config = dict(
    n_layer=14,
    d_model=224,
    n_experts=64,
    experts_per_token=4,
    d_expert=64,
    d_shared_expert=0,
    activation='swiglu',
    moe_layers=[2, 3, 4, 5, 6, 7, 8, 9, 10, 11, 12, 13],
    router_score='softmax',
    normalize_top_k=True,
    routed_scale=2.0,
    balance_loss=0.0057,
    balance_bias=False,
    init_std_router=0.0083,
    lr_router=0.000658,
    vocab_size=16384,
    norm='rmsnorm',
    norm_eps=1e-06,
    tie_embeddings=False,
    optimizer='muon_variant',
    lr=0.0129,
    beta1=0.95,
    grad_clip=1.0,
    batch_tokens=131072,
    seq_len=512,
    train_tokens=440200000,
    steps=3359,
    dataset='wikipedia_en',
)
Below are experts of layer 3 (counted from 0) of a mixture-of-experts language model. Rows are named router (the router's row for the expert), gate (a neuron's input weights, with its number), up (a neuron's input weights, with its number) and show model dimensions 0-55. Each number is 500 + 40 x the weight over its row's rms, rounded and kept within 0 to 999. Numbers have three digits each.
Before each expert's rows: a language model's description of what the expert responds to. This comes from a sample of Wikipedia text that the model never trained on.

# expert 11
Description: Club, team and competition words and digits in sports articles and squad or score tables, such as football, Cup, FC, League, United.
router:462474431505481480545523500398449544561507503497509535529495484444430483467542483524544457482468441548510566506533562482509542459488499462477539481481562480556486467563
gate0:441512586456515467542559473519501587536435505484456501505461467451487480545466448506502513540540458509474510532517479442518494501539523520494489564530502517511479463513
up0:567469451545572525463445523510458447512516538527542449539535560500499568499509527506588570481547489550505458567494503532464566505441510505448512432517548450469560494507
gate1:523424534508527469547517516447491520511514435439541465507526591500451465500416546517505517544556549456523457435490516487524442471531494501495498458483466472506442543564
up1:592458451534525421587494578505508502548522472461539536497508515513426476439498501481491471517444491526519498544500561454460480503494487461479535497412521466558451466542
gate2:472539436486519493536473579434512514539507541521518534487522518542557512483444454493460483540488432567537457553534467484515515472530496495513539457509517478534522441521
up2:563546532513393595494487495469566478523482515515449529528563551491525545501518494560483456507510482508541511501522519471570551497508580469570549488479597522511573514542
gate3:534429510461549567530458471540515577497523457586445459509516493467466441478493527558488520555534466492516462499519461506542465558416478470518518519465462501482530519498
up3:456476465509517481573464515553490526566472459539415497536485555508494453487508514443492489444611473468533468438497542455463460496436504488473511622482555509522570517443
gate4:445432468508551491437506585505433406480492480485572559456477499455446519470544448464475529426404415500543496500495468506485505520483450518540495542532490494479464452533
up4:566556496492581526502560393539514557533525524456489528491498534491492485562474465455513527512485604525439426489529454510499413528480482456441532469574490565481494461442
gate5:523485503467534474494593460471506507499546477418546504495476516463551516555440507524529546487514546491535518561535386534488490540494482511537492496464470460555498537573
up5:509585533580458394540546535464591469509601514506529537505498507467447557509528497515536557481518448515541522461515490501450536475431476465562470447445490487521541497511
gate6:505550541507512556493519522528498476457483524499447527545484511466494452559566515504529493463488556548522467528538480463530531521481446523551492473566485515469499475498
up6:553511514519452523485507476532620507451519520514454529498511556414473549534538523568560546543499547474490474479476545428496511533514511485528444502544502517466476463558
gate7:497480389496473542479606487418540486505496482485488502526532527540494518528586441548507498440498481565466446410521487447500576435524454545478508469449581471516542502512
up7:500489464483505499544458474505460488524496502542507604518540538551517458500452448505578463484574459501582461486402505430487514491488564542480565522628504447482464499483
gate8:505507468517557502484537528563476499556482581508553479501548496417550558516512456506585499561466436477555523502535510533439460506481594492529407514539493501564549542530
up8:549464538533533519507497531449519478530439459557478551467474488522570571504421538500544560415489489528470553553492508506498506550442536473500494518528430512502471569475
gate9:546488480524516571442518498488497442460513505489532533502460518580468492513521471463476471485478521371466554500553543447382482467472549545465496530462453509511468480491
up9:588451520511573538439517429499519493505477473432496488512531472569516520474469510465528452455543525479453478426506452488494499486518524529471528524498434460475433534491
gate10:410552528525465504425503470501560516503445518427475530507464552458495396485533559550413496466477559546444499402423508477463497520497481541504470459482495501492513423424
up10:424534518449485516441496501484543558472483495428388488547480553481508473492470465469497534505529537409442501536462499478513537513485429422489421514438467561483437489524
gate11:482500572431483458517561492429504541545493451453574449448567544472521549515523504499451405520525496474433531497513522507508495500480469501527528498539475458505548454497
up11:498515491506506499570435447513532521439491428470509448429538465530557488398471454468485466586503501508514465457488552481507537490493432511446418503534460451558534482535
gate12:499523553559487492483494520454512503552519523459544538542491503389495503490484450476564552452494482543567522455473472499479557487540440576502571523456532505463447507516
up12:493517498433442484527517487501459538386485462518509440544533554514531459502472562442504479510506457462531520510520461487483507505543470473461451485500476503423483528469
gate13:453467498557498480512492545511478508518501549496488463443545574428446474642512554431471541509496407495516444465537493536447457546473534486443491500544519511484459546548
up13:548571455548440568516520432544546457527513542490571503476501501541453506577496530471533493522441489510459526537395518486571497503455497542437574614415483531517488534504
gate14:420518503478549470501472460486427467510543451486486449493550466482544534464527542497487435454558470549438472446490511561568472529538527524490445416472382504439489467465
up14:492529473488490534478472482500524511517512456557416537574566461541522601370457509464579496570425452442522487484440522446484488485540542500528493448537490521534464527472
gate15:503548491480509495570493504472462514472467411529468479610571526472515516444515450458495539467523470513529464571487525513431523555529530493511514482487520620561506492558
up15:506459517534495469441597553536416452556472448508444458524503565498485472502434439544571509527525531463490441473539506500526468503565478565522536464510455451482441520511
gate16:498506504496537578547472510443482479483572475523471505475514481521500447500557543535503463498497512517527590465526484508507458514480574487489416477529531470496569513461
up16:542489538541506577574501431449495527485559526501464528497530537512576474573505488527438495469487566535524541496467510428478506480443452502509477534516512518496603491487
gate17:516448497480458536445446541498466492590444507430500458533519480499485559523494454463486469429444561508485485446469528529467518455455516488457502487402540568465452492498
up17:599524515475471454480492444584473516513444418444507478577426463559487489505462511473530485523440508473500515489525510489536472550545565536572478452523462521508445427486
gate18:487528447529564499491561429492526510475451508482481520568477470497487537446500513470530511464482453524498538574592572491477560526531522484538471539591561498581502516523
up18:530514508491512479459560425491535479533514498521499515600526463535501514430493525470475461490451438527466514512521470482589441470519475598529492446520583492537513554491
gate19:541511587484462560519489538475520510425478484554484470522516482587507461526463526531533515537467509481518476497492500409491536524493522501493505457499517428489476459534
up19:443457487474475498473466526480460488438545530511541494530558551443524487560496463399569527518473518507554545525566503477427600587480583527533517510536480619486558398476
gate20:493466518541474514477480448550518620530463497565533493504558465401478483518539471436567487505506448482511464469533503474527529483473561519504567500518475512489475564519
up20:505499529454536467516513520432448451566584515463457467473536510526467473549455585559436532476518603558455538502533482481499525529519514515553441481486505411461503435485
gate21:436493504538511432532542537496459472565480486462452520467447500507469473521548502435499539539511516622441486476475513483475530499508533483565549487497483492476530568472
up21:513517487492465545512447497453543461440532466481503450475502521563459553505498521600458498470442459490489545545540508522501551517534467486496446526474478508505436466528
gate22:462428480529490515598459510466485427504490454490491597462402493498507521470517533420409516477544494557528566520531520522508506510552518482479532510532471531528555509555
up22:521442534409601430514576406468489583492489484472472467526523534528542468539468572572445490524496502489465497536522442473528473502508476528428555516492528484499450552461
gate23:495509522543527520436611497558483461468484502497469523530448440467571505523429509568463436458509457476495498508485487484414434516530476543499537537529489441470449479457
up23:457471503487509509455557475517507463463470484463442477510460494527473516434476481564528413495485452384508437514419536444510546473563484504441544490482543505529470489513
gate24:541472532490490556497581546490478444552505511495464506485528489518447491566561518495479495553546487533460518494534492554544563410500546474492496473467524472534513549481
up24:513565464523496428472433431477541544507428506532490487566460499484518473498490500469491456480557487509547478524511508440448478573555542481460485520497545464466466540542
gate25:491557458568538463540518606551440570502551513486445500510506432541548439519586563499508552521477513495457446481493521446539516533495560437548506514507497544516492522494
up25:485546518569486566500455494499507492483421497560544542492482501513511455523523483439445531468505577528535530449461526421512480539489489465522522477553546475501538447557
gate26:469480460547505533551437480516547518519495521508488528503478476426498459517443500531416506522538549442523522513511508460484451496540494492483505511472488475463517484476
up26:557497459497557558559448535496527528510406558530489539526453429484447482489465459523499572549533558485533462528548494505491467504495524518534480562518464538477495505453
gate27:559561519468508523508503514525497520452481506435441507469498470486523480517519481550439539503508482504507603504523522556517573476483551491495480490574513555574489493498
up27:543631504412444470518494553486497477464527546469416500490467487524550501470445521564524507539496481494490534449488542485542506453478549489415454497514468539520444522551
gate28:543502394512463491545449525436541487426514479500518573482446535497472512541468459477474519460525522510455554517523578508460504497510472508559529542491555501517520494546
up28:538463461477508490547470491427552488455543516455531568506386547456491449497424456457480499456546548506466523523528584496485491424525518480509496476442466462496504441550
gate29:462507504510539451441505508509516497566438519451509498499487504508501527484515441463451599527491505536482541550467519551447569478568477513486454502457472497455494475514
up29:568465517496470536567473488495537527526519502509502500483462543429515537485502568510458453484566510502538515483517487474502503562490544488553555507487527502479508517434
gate30:531547480454602529498539458485546444481451506499541511510428520469490518563502496505454494470530517542484493454483455544493521492466567514512478448497444502567515465578
up30:473566457477490457461513517445439448494495483482431545437530522512515498535549511475526579535506475545509499507523448465579486536432523563577464438441486551550445556576
gate31:395463568540397564534461490485486547477519525570467526456513514543514526525532508525488540476560558556558526477469488488490506522520470506473517496578481503462498536425
up31:562459535462472525442551515454494530483493497505509503422528504463470479494504516525569490374533501548508538549451473570449468521565544517556561512486506495449467487379
gate32:465580452473523467504500547535505551485582477553481492592499433463473496521576512453538498531498412554529545467445521484479558560504512512510460481472545508537520524427
up32:445455514483574481555527469517565475532487528522480556527489453457483501504527473511533509536477471526498494505528473500592560481553516531579546420483557524471511498422
gate33:489568476553479471523550553494459527555519504479540460503474514482498527510512543454497544454511457558501479474511491595470466446536504497509591472535584510478501533530
up33:515554505512480435574544526437420524566501505517555506488468509510485575473508511469496526461464476551507450525499502560474461456519507479493587502557574548510499524547
gate34:497489526488496567524502486486535505496509448467442525478519505470451533498535540542482525463505571504460468505508532485530510555520503516498479437588565461541455475502
up34:485507509446531536548486490447518517461512457532454507545485508523436528487546479482504495464450459479474455524453516537488517507484434556481527463567563489574490461510
gate35:568482472434570483468523457466541542495511505506482537479497484438528459526415503521508535471449471546507576454516560463527548610527499495526459393545536509547488467486
up35:376487475531457600541510488588479475433498521483530493493526579504451559604528477546533544488520487491532485524540548483499473515484534510403490596520534522432557502557
gate36:488515444471535537479522450465495496557447487545564544549490477541501458543514502499557463499506470430524524549542547547505425508466439538475519587558491504544466536523
up36:478531488495479536442496537503486484581462521559458463547477498544447394481569481468517393484453551495497515468545553473545508467543494515454517561581496503523461599510

# expert 39
Description: Words in political, military and national names, such as States, Democratic, government, Army, Corps, Guard, Court.
router:520440425459541563535543563508453532552469483475541545517495541483546436445541404570499530455518491528553517475616481504500562538518507450521495517481567458458555497539
gate0:557500506500552496500504493518448543491496538413497510533511537530546368502473516570501439498477494533481530535519455485511514448561528532512519424524521519470546560552
up0:516512532456483478508389533448511503496473582475515534559535522502502450491436447508521471510451460492523564504477505449529468500555450557482495480450540537529482515559
gate1:521546546512484539470475473434521511509550443516454497550591576481506558543500522536571570465530534476448462492546494507456527539451573515438453544529485485492451482514
up1:506497498482569432498552543382475459511564431498435559556444544532491538472501522531501566478506503515490479550506464433503553465480506436481547546562533507551480473406
gate2:427472478512496488526489462518454488524486471475504500476496445542526502489457486531407466508497518556540380492486429445513490490548489531437479538405553533451497464500
up2:524457524431499502549455486527521526498546502508522538441540527499516498443482493528446474527514454461566476473571478450452529566475431536404489497446538467560509446531
gate3:517506496490497472554404535551521472541543537489534569540534467453461436460461437532519462570505492438510530484459492536563440484561572482505582447419555525462481443532
up3:538495484465487547575490461497542580543503500446473509591503481438466585493449455569447425505554609422476530565515497531539510513572515503475545441526479485521544456467
gate4:505518457528498445549571495536482503506483413466492527500487452478532481518481475389435455549549497495540485534484517464431486546493500493475482476440516469466417487441
up4:561435502440547505525450505437485521511470537512538441529522529469491583516438490427527526474508515523525489530512505522533535568492523473539472439513497489587565536465
gate5:463467501461483532541429578481492510480498530472531517468512455484402521542468451469532531542554573535567431493472537403479462552473494462531492538414468477500491537460
up5:479518480496520433494492492564564513507588512545443425525431501516554518561425537480496572516446428482442576474548508487464472421490499462466512482542569515515461468515
gate6:456485599473528544567470507491517533493447513505466508474485544506492557527500423492515514459475449505505493473463483445536506544561457529418507571528487535392461503456
up6:532461470546442479498559462492458511468514484455499477539514540505538441425504548555455483540544564522496484539498497578513468420438535443548542492464516452458498493529
gate7:470519565488518519449500555519533563556471430433542522463399473504527517501576474495544539506519503539491551495504504487467468549432463474503510511581524537440587549519
up7:565455446520504554525533521464487434491411587592427510517522520530493438473486456502426528547502490504474466529537475477490515419543482513520447445465477465530441483496
gate8:503511481563521451523570530470564479545516516478485501530509488464509497501484464585447550490450457500490382476556505399573463531508492486551494521439514482490486538493
up8:536522495535492510478470481576488551490498394558528582527561487567522502491534503487577555504479541506475485480451501566474503440424458520527492547493431473451540488532
gate9:517491504443446440459388537462447513491464492490515495457468490478533524490469482515472506435533504506562473454502483451423445491472508559468455547542566540448524456482
up9:416400478543501493482463616496572540506509538544509551536507513438402550481462424536494477525507478540453498508489501468517469546481529440460562479521501505543481541505
gate10:459586530457475516510512526508480483559550533472495430512511538424436534540554464488446515516514490477465428508582469429457451547495495464519527477501477459473450567497
up10:495529466552534505482558436422487485536512461501527514479482541591598457483564553489492479450471481518546523474473542509531545506542519532494487591496479515534523457464
gate11:519555448526552447453554568503508508530508498505485503474563456495469488471496501552449485507513473507546426484471502518529496536439513434539462548534594525504476432529
up11:451519547553543505537528513427474473475544441484471491459578448481449496503521495442501562447532526450562492544541493512507546451494459531510549527459427500512506504481
gate12:464447464464467496419493521532551500509476473478445563523482534528534496530482522538499483511498430545446560510516455521514548488531485462510553474426498500547521454479
up12:526491469445496561503545459492539460557553489506463509450437497512552482511439498525492499449515484492501551544481589513438529538436602564511500505490517539428465504521
gate13:506474523517503478447486537509556473498500443451507498462538468559435521479444571498531489464475500557521438476517483475479514581503503486552493514514438481452473432426
up13:434474603519458498487511532489530518508433530423536539560500495507557540537502547506518503539444531455467487501456427498535551472464481504502499495482449519531530501477
gate14:525481480546487570473513561540513548458485523504512513460457445512495506565452526529462497450570472525472453469521479562522484575474531484519463493517548471517558506506
up14:497518436440499535495424511537505489505445489463522493481479496517450457462533444486527452440518456482472476512581518525476476458438447471485445514513479485471592490500
gate15:488545493473452520521487490492494515518441546505481485498532558575457475452422496482421546504477476465537521567477494544574483475477535433511516499537478507494486495567
up15:507505530483497488468528501533501538485524441479540531525533485463514536560498496516520454443547516513470526475575557462477485559474504529501457518519485560469490549516
gate16:481515525469470581526403460476520438481484566482505507499566531518500495561507572545504447462482469537516498458497458539471482517458469517445492482491589485556480447444
up16:461535524491417503417439466539488522475448525446463513447472499605458431475568501570509486539508549450492465470478449478529510454507518434527521516523457523450454549443
gate17:535460467548481600501511468414518486520593473495504471529541499554532516524486576511494470459498568481504495517536516548499504542537509518487486540498446502391527554454
up17:474546469514497459522535491524508502466506527485480542516556431515460395583509587510476538510458474488459519555489549592507457494522530550524520470531454450576418535494
gate18:436515527492515539560440496532480546581539439496540534537532593592488495493461465484518523504521468485534526453492429495453448486508467512475480530491525543491488475521
up18:422540506477519533523496460451480502344524451475520477502509518533486553497506514498461512500402565458438533454512514498531468499465583481553495487542530529495485481503
gate19:526459560502437552457525508550493532544559488465474580438558485437490523513426532465491540518478487516482523483568487609412506448569478564434487539506503501493440451549
up19:514414495490483559502449468501470562525511454481440509432503404491467526542487517477561531529487453487534499519449537599477553528511512525533564571498467563488414533542
gate20:434472500522521476502484435465524556471510414440516514491486514487458518481489507536513511478459484470501422475510506495455567505509434547499538471452423564466525464550
up20:457532483454518517518458492513536496529488436497495473524485497519473532495518576503567364497505515458464438513467391517508554562522476479453481461504460505426554443509
gate21:477477515562437515576488564494553500435521511498483537545525555502461516436530502514501496515504477428480515504522511415490462593582532591482476489462533513465446523509
up21:464538520462492517548463554517529597502509518525549538455490527494483482447535492544493515474496500480532437488425491493505499519448509466506468591501493475497421493471
gate22:535592525472370576531548513446422516485536588514544491526547452503504505516491479560501479494476474546483459487516522512583531498502510518480536441477585470501544473545
up22:508441434500542401554450483553610454508514448510486504512482534483480533502437516505554478528461504468464570533534523495418465483536507527554529506531432535568485554536
gate23:452520428577463510495568507512453523506516506507475501437481490594444487510593561508494459497522524467571557564473516438481503551485469450517536472483396495555466629547
up23:501514513506484520468552485501520579470597507466523438495454467454500442456557512538487445511531478469486512495507448469533533552492458491437529527495445485499500495524
gate24:547519446559473570511426480591474518502456533514508516465491522589491512520494491484565526597532494434468478510502463523488495473516537457543578605452383508481470521540
up24:479538562526477509502523541466542513505511512481524587510531551492484451562548543480541499538498391540389494513585473538513577588505525505574457498470540445504515600526
gate25:577456518485486444520462501552420540515538528530485519500509403520448489484555506536410555478485552533486487458473482499420502508550529540467479515441435413531461521501
up25:390524489583538511499508492422602485436509484511478539539462590468473465491463483517616518517503489504513478517448486465515468544437482492522493534467540588487591473491
gate26:486544438521493481549484419468463460534460545449570565561515556491509481501519444432448485437525514495517423480515519440502497541480485518585544476491510481502516558520
up26:477407589523501543475544556559521526453538487486465455462465436550565514506551509522480505536434519506450519482487451508471502508512522515403446491530514511470566439506
gate27:548509505441522436493502544456442565483512508440544541499540552551567456469509482501457498481552493513565445492568516469465527521464500448459523442472517476536480433558
up27:476481496540457477467510442521606495522443528474464464504469455428455537548548461456534495477464495520535552463514474626453493498457528556509482478507455500495519529403
gate28:447521564476423562511481458551520540485516521478514515515510515492477500597549508473453565489468528514482483516590448516520462603458550573486444465517497450482475539481
up28:435450504539518548536469454515517441482474517495488537434573520501432513537503535463549468512504453519484476527497505514500524530433569557499485474525522504476438543401
gate29:505521503486483495520411517486506461536459443513505512462458556494527565529558508566578541499517574511521505505506480500461444472554569499481514406462516522512500566427
up29:478410500535484411530554457518529531571514486486563518486457499536481505530535471546518512509581511493474493544513464594548537514559509547514500445429502482473431555456
gate30:553493502499512546506483499459469463480499484531452471470548474527381484558584527513528494517460482531520493503531551478518468496515506530542524467493511544520479470477
up30:429504430432479463534457493538519501420500507518566471464459551602536517496440497496504465495454458524460516503554514489524504456615503406528476452438496481499412484560
gate31:446450506491454460509418532460475543462467596471523429492468575448516470537569517466531523535481462526430440467509481461503435505559487512453493447466485528428431523413
up31:595556518498470494437497484526518456537494497499451424506497451466489509587475522505444483494406519510492489556452517527540559445497522578472498521514507536498452508528
gate32:435542484515497558517483467553476433500489495452511540519544407540494521511527473559459518499535551573398506544570504525507472488447522484486507514488512477467440499458
up32:536476491423504464432554519475450478505457436478474539508494433533552519470536497534486474490543468500577485575519471470555543446507484528531551505451490536529466525502
gate33:451484435477535480578501579442515550502446490459489536531504514548520510485550531511490531476536518495504495431450480509515455542483495453532449465459483485476573505463
up33:523496466528520436528518601506514547434468511466505541528519436490509449429545542500487484449514502434547526447471488492497537586540461419547510496521448523536516560445
gate34:438515450494612531597455502540458529508489438490501461443469508525448549519531579526554504542489523547527450485444552533475484519492555423492504518470501406538475533479
up34:512457506494515478558505519507473541559461471503519532499559519420475511512518461466500517502471542557517530414566528524472559548485499506515499506501462507538516462428
gate35:552491482471510567490501513431539471468464500493502564501459469530472447502459569509475444454544520545484419505532543564489492487484464514535475593543511427472530575508
up35:450476419556513441547432480589456545499531474544528437453546535471507568484546459512505583509485481457523547435517530473564474525501562490484536463501504546528475479502
gate36:474563499596536476473485525521532491486529511472538535521451422568417548522460550471433498482522522566474518480510558488453493519475508501462450534520481480497472511509
up36:560399536430541542487447484523495477565504520609527503496499505512624503480501518483561530556501466412506495480480533486471536521543524519485510515513497518564530549508

# expert 57
Description: Short letter pieces inside longer words, such as sop-ran-o, cordif-ol-ia, cer-ebr-al, stat-ing, often in Latin or foreign terms.
router:560443450555537515545536563463497495434529428452535478443563486480511508559571494443509478497478488533514447490495476546483544481550516569480515421510456468431519499424
gate0:473468490437576492538534503515464500468511513505511507497493504566490524517493503496561471428473553560481443553553448500539461483506439507515494512542441462470496526440
up0:477479470474492582508450486519494442537464539535511478499463498447470532560465493469492445534525405455479505514485488510493466502618565490466524553539516544525531479513
gate1:571457528575552519481517536452501475564463529506512467446534551510474487566522472484494525433469516494493504515464467485537511550471569540488559476551467471443542483477
up1:499505523471423547527525532541519465464480451527514480569512453504503500475518501506477523537521515434413548399422555483527505447468464504486564550467479579436456530516
gate2:515461521570518546502473567538508553565484476500530522449472554468538463383503548489503508489500454553514525481502494472508471513461482587549569512501500431512548476436
up2:462485431484513467507536492512480446513524504500508464531510497499486536491537470542547535556528420437462432497507544508545522460558487415507502475501506529489452514592
gate3:501547481448522505544548491475522514472525512478523477511537530459497469525483436469531537482503450530545479464477479559550456525573489481504555409480535507478453465500
up3:558546477571513472466498453462500449526557556438508502503427499517461465495447487481539485503507524463493555469527485459445487542569577482425479529453535496445479443477
gate4:541506567482484518516555547543536489526486448573488546467463494452445522454559538504548479493418496579482504482506506503486542493521506564554456541520548453377520453563
up4:565566453451478543452487473544542509505488535598482558488508493487395548477518519485515561499470475491521516493447474522439543558569515535500431521457537460414556469536
gate5:543481529509518530475502484484471553508538488543496469467470480510422594542522508561527523515509466507520460502495542523499535505514566543468481431487487526458550507504
up5:388523524486507436521550488457517525583465573491464489499543477436546487506559480446459418558508518496571524523512542459522467520559500494488450505528499498524528478545
gate6:461557495496495482525471515528435542464475499503532588532505443475511450511579488443502494445481511489453498539492458563501511500526533454442469473490422502511532617573
up6:524489475536541560544521581473528533583525489510464440545472549471518523524437517528531484562553493532510429512468555406467488537472470537516503547552484530519523489470
gate7:465471504476506428539466539473412477418506560451524531451581456503523456447457527498522456421528573532505502557536547495497441486456545510488460516456407510473450469498
up7:507487468525453488506556429497481453502520478508470463513430541498547479451471519509521429430406467500491469498592541491540451461540530553530462463513424500475525474502
gate8:461497456499480503466551535396500512492460479490533406489511529499541543435491553552486562531512489483435513514505453427634438574520488483483547417579542545498505469546
up8:539467530467483538476516542446485529522503503552498444536520562487525540480469524491480529550568537486473499390484508430513504549547459568448587480559550543541451492486
gate9:510486485445489422565513503419463544582510580523505499469453456494473505484538566441446517498486551484453567511450534512509461558489569515476462517519436530510544540444
up9:426445539462453485527471516507564529437525413506554450498512526508488554475571520576475524462499467506532481499511591548506484534485508471513603468520504474535491514484
gate10:529498487493452527446472522471584460455480502571501506524539454485486550507474481476536501465552424481577512445430529500497536518546461576507570482502507506468488477547
up10:528494517580504598453515529510502489444563478551524509548480491495523518504435497479581442542536462444555490490560464537440474541450435510550557538564509466466533495495
gate11:482469534481475538458546467494452482547495556514551625447502490519517530462506546471506490491460523508511496453505452507489506491485553500455526543558469489480464495528
up11:494558464536445471522489507524487508470484478497598463486466551471515500519512473476470553542524459562493420489533501471464470538470439502504490467590542471480553511504
gate12:515549478530493528527514513472452493551532564528537446465397482499567433442542481519494537415489542479527496431413445459551505483456519482549526528502537539478451488482
up12:443533526554532501487481547548509537487536547458485476505491518525552471486536420481524476556436510480487473422511428377478535531549460555568550451485516451519464454462
gate13:506563451489467531528534569442497520501557516502531469574491482491537515496481460455490458489490516469445526490497518449472441565528502530532537424559474425450507493519
up13:484475485506509539520488486517484540505476518499493429526508482536587486573526476501534489553421511460517506518496454454518566460467563460480489523508563558496541506537
gate14:480487515486487480482526488499545556548551558556485512560605464407472596598544502447524488503496538487557502453492518539439531577520575530529507522497425479461489566531
up14:511489555414478497505453562559499547467457484482532556573496521427519472548527546527486490505473539533498551496405468517521525458411439533474455490511469580523463565477
gate15:483483481477526555524543517590520510478474453526540480527550557514522497556524536482515466480517509436536474452508512452522455515515576456530547497473468465443519530551
up15:467485467526547474477518412379553457473518533467528506502538476488480500433485459456537482525490509456524457523547532450505485576499486524539549492477541525421491477482
gate16:510444500497501443462547527473428533574479531492518467490515491548500517490554559500533536522530465482477524510485484571473508575506496478587448530567516524442457456539
up16:449517484502490502593473458522494505451586552445429521527504462556495489569632497510511461590458468514513466411529462499447522450504483501481523489439562503567483517470
gate17:467539587538525508479470493554502446539474479574572489467516433460511512461520542515497422522556539404498511482543444461512474503490477515512514472483558501482501532477
up17:495455505521500563499488483477490496456498507544501470515421425498539484465581555552474501436451501564495526510531504527490517561510543525514478440526596498545547501420
gate18:478545502612555502432522529468527513501518539514576527466515517487501597570515540528534457541453497535587411527453435487469494504447565540582477451583460534412389480447
up18:410568472510494482477516523461533508394544499446521531436515521499485522536580555554534471446490551522548501527457469512444475502435556486478458425551505531482467476431
gate19:479398522474529503418571479495447497444453517564540435525533516464486484553586486445504513493512501488483478535516491499482531501468501541514519529577414513472498432462
up19:522507572495520490385489531474489442521473552509510489491479475410477461580545493507527536508513442464451457516505502570546551500548529493574523465537611527474500549483
gate20:501512490493519473521512474549492490514479423553476519551532537507521481499456458526482532559545458470465471445512505483450414552509548498527518597543429505484505467579
up20:557549545462514532494453495432549544460509515500463518493500463469473484562453554452536528505524541487495559537510410442518536494453453528521469494495539449525547508423
gate21:475515501566564510606566494493478504507501536448513522533562583546478544498534546475459479518518454492518461488503513527459500448528515409522584523502455471460488524520
up21:501498488482551469463494489552523517501524487504546552482492443507544506482503447478549503510495510525565529485488559547582399512547419529491496500569484481499552496531
gate22:532477490406536528452514489587513549558528471494482524418476497541490572559531473465469490500438521443466547471472505434526508553586436537495500576529513507456486481467
up22:434487537487519516488498519499464546458446433476512505492508468451555491489465534571475491485450513444516543576489493427486515463469520510519483486533472490540449435473
gate23:525523483540424443455506555450467508446471503506484413434514538597501467396466506500567482431467454522548551480482442557553536528530505507488505529505488468513530506547
up23:443508491567467486579449508491517518491462538533543545419456433577492514516521572493514416481438489476509495459499428470484519525552473524544510497500486422488395460537
gate24:481512416463457551501445542555447450436497424538638529429512540461515541453524484462481563518494443505478503575508464510520526488500450531473488470494594437495498471512
up24:456459595525519478504588464447565508520476505528405540465490490504431495506515515561504526516483545525493442524487501549443421499492472450580498492548443505475530477431
gate25:499486430499481510440524494450493517459526460448504509483522557490530492515464517513546532529465518548561516506540485523478544486534417547484435472520573474477488460485
up25:480512482541535433539455560451455574486558521505502532530532526486533484492539554501465490486567560509502523486386522505476523482519522509505571534557504519535501549571
gate26:535528437493461429508527463516548518462497503521522476557488523484468396500502625532481498447440467511499439496492518482454514502478479461466483512525448479501483536440
up26:512534467493503496520476501467486536482423502483471518485503482484576540496488586471436484493474488478467471499510482450545595472491562502477401545425455494444507518482
gate27:436532469458478570533521551519488530422470501572459491485509487487494561548543541533562442495506527466548495479503501433511473455585567557471519453578426500478473426514
up27:532442497482562454430494439522448471549492537469579532551527521500479458532538493461487446527516539537436508491424469486454519547447457544511500516509551500534431474501
gate28:529447481573519593519466470490492497484478471456470483508444565483427466475478444477491480438481520519439450553568511530431491487537477480499545508552445503476517507554
up28:448439518448397421505505507529501514475518483534557603475492430562576577458499540498551509438488445505532507509523468477538550557488534517509409485394539566552415512477
gate29:467479445553488545441480514503494459501447597459433532542517497483471415473522507478571521509470508567446510520493479522477584522500554534492543451584418470565515543553
up29:463524536561447466539524576588578436484487479460489533533529514554557502524486564464532484504520462521486501490502441504488399521515368489504448518405467478500512516519
gate30:498485462522556502490505506492494531546483479480495424516477517466498511528443527485492468502447537521480494478466463461471451501420526558536512553516410476479485486494
up30:479503458504541443438548541439482540490524486466508453452510560532551507515456530500427420492502550521501581519474515444552535605559507549561552613523495516471503446447
gate31:526549482500518525524494496401481490440521489519491466473545560428489525552473529493465444416473471482394457507455545538467494541495538569487518485525542479502477497576
up31:539522505534469428543495509458460553508403436512524527478546518559500572486457432558530466485538576512500526493432511488478530536490457504509496529480467533530499513460
gate32:502518486512532444430480461485518506497441517535469496562542532529503472545505475482476509515474563497446485462551522482510521548468529502462468509477451485477529516468
up32:539543442476500499429489530479453483465432525511480514567513489554530506524464502486492518464465544480535497466467489433468546445580552536475483438500415425536561475481
gate33:470488542483527515468527515510512404470464512570582419504485563466531491548474513530436479491461521574515529519609433429455505546478526511499493507605516486497498487462
up33:445467441534454487514545498494510468522439515538550525521443549474548566481528469480421429481464462509490438467515447497436537543458497540513499485561456529511482459465
gate34:441515442460409541534509561518491495532454470529529421521435527420434544528474522475442451497502500494484512544480472497463480514444498497497509473531518495487531542420
up34:522482504444498530503477472517460502528500438458467461502494479534479524451422465471487556488536575493560579467530476457509462482520474533499549536492483480472538522466
gate35:456530488467535467478446553523498500402556483499490431506456537524496509553447480521472476521499504479553428532505580441489483487530505462423444553512457484398502513480
up35:549513452480523427500555535508442592476540478496522482550534500584550451470591548531514577539493444569577562523453482476457518503550538463500488519481520479421488540503
gate36:469501527506469567516445532494497537408470527493568502487512500523528531533519519543438395536448539545511476466507585498505489529498467498509529465483518461484526534468
up36:450507505534507517518421525554505562464493487509531437515535463474507503569552545489362465577560539546475490504501488507505414461529520540513470420519491472492526499415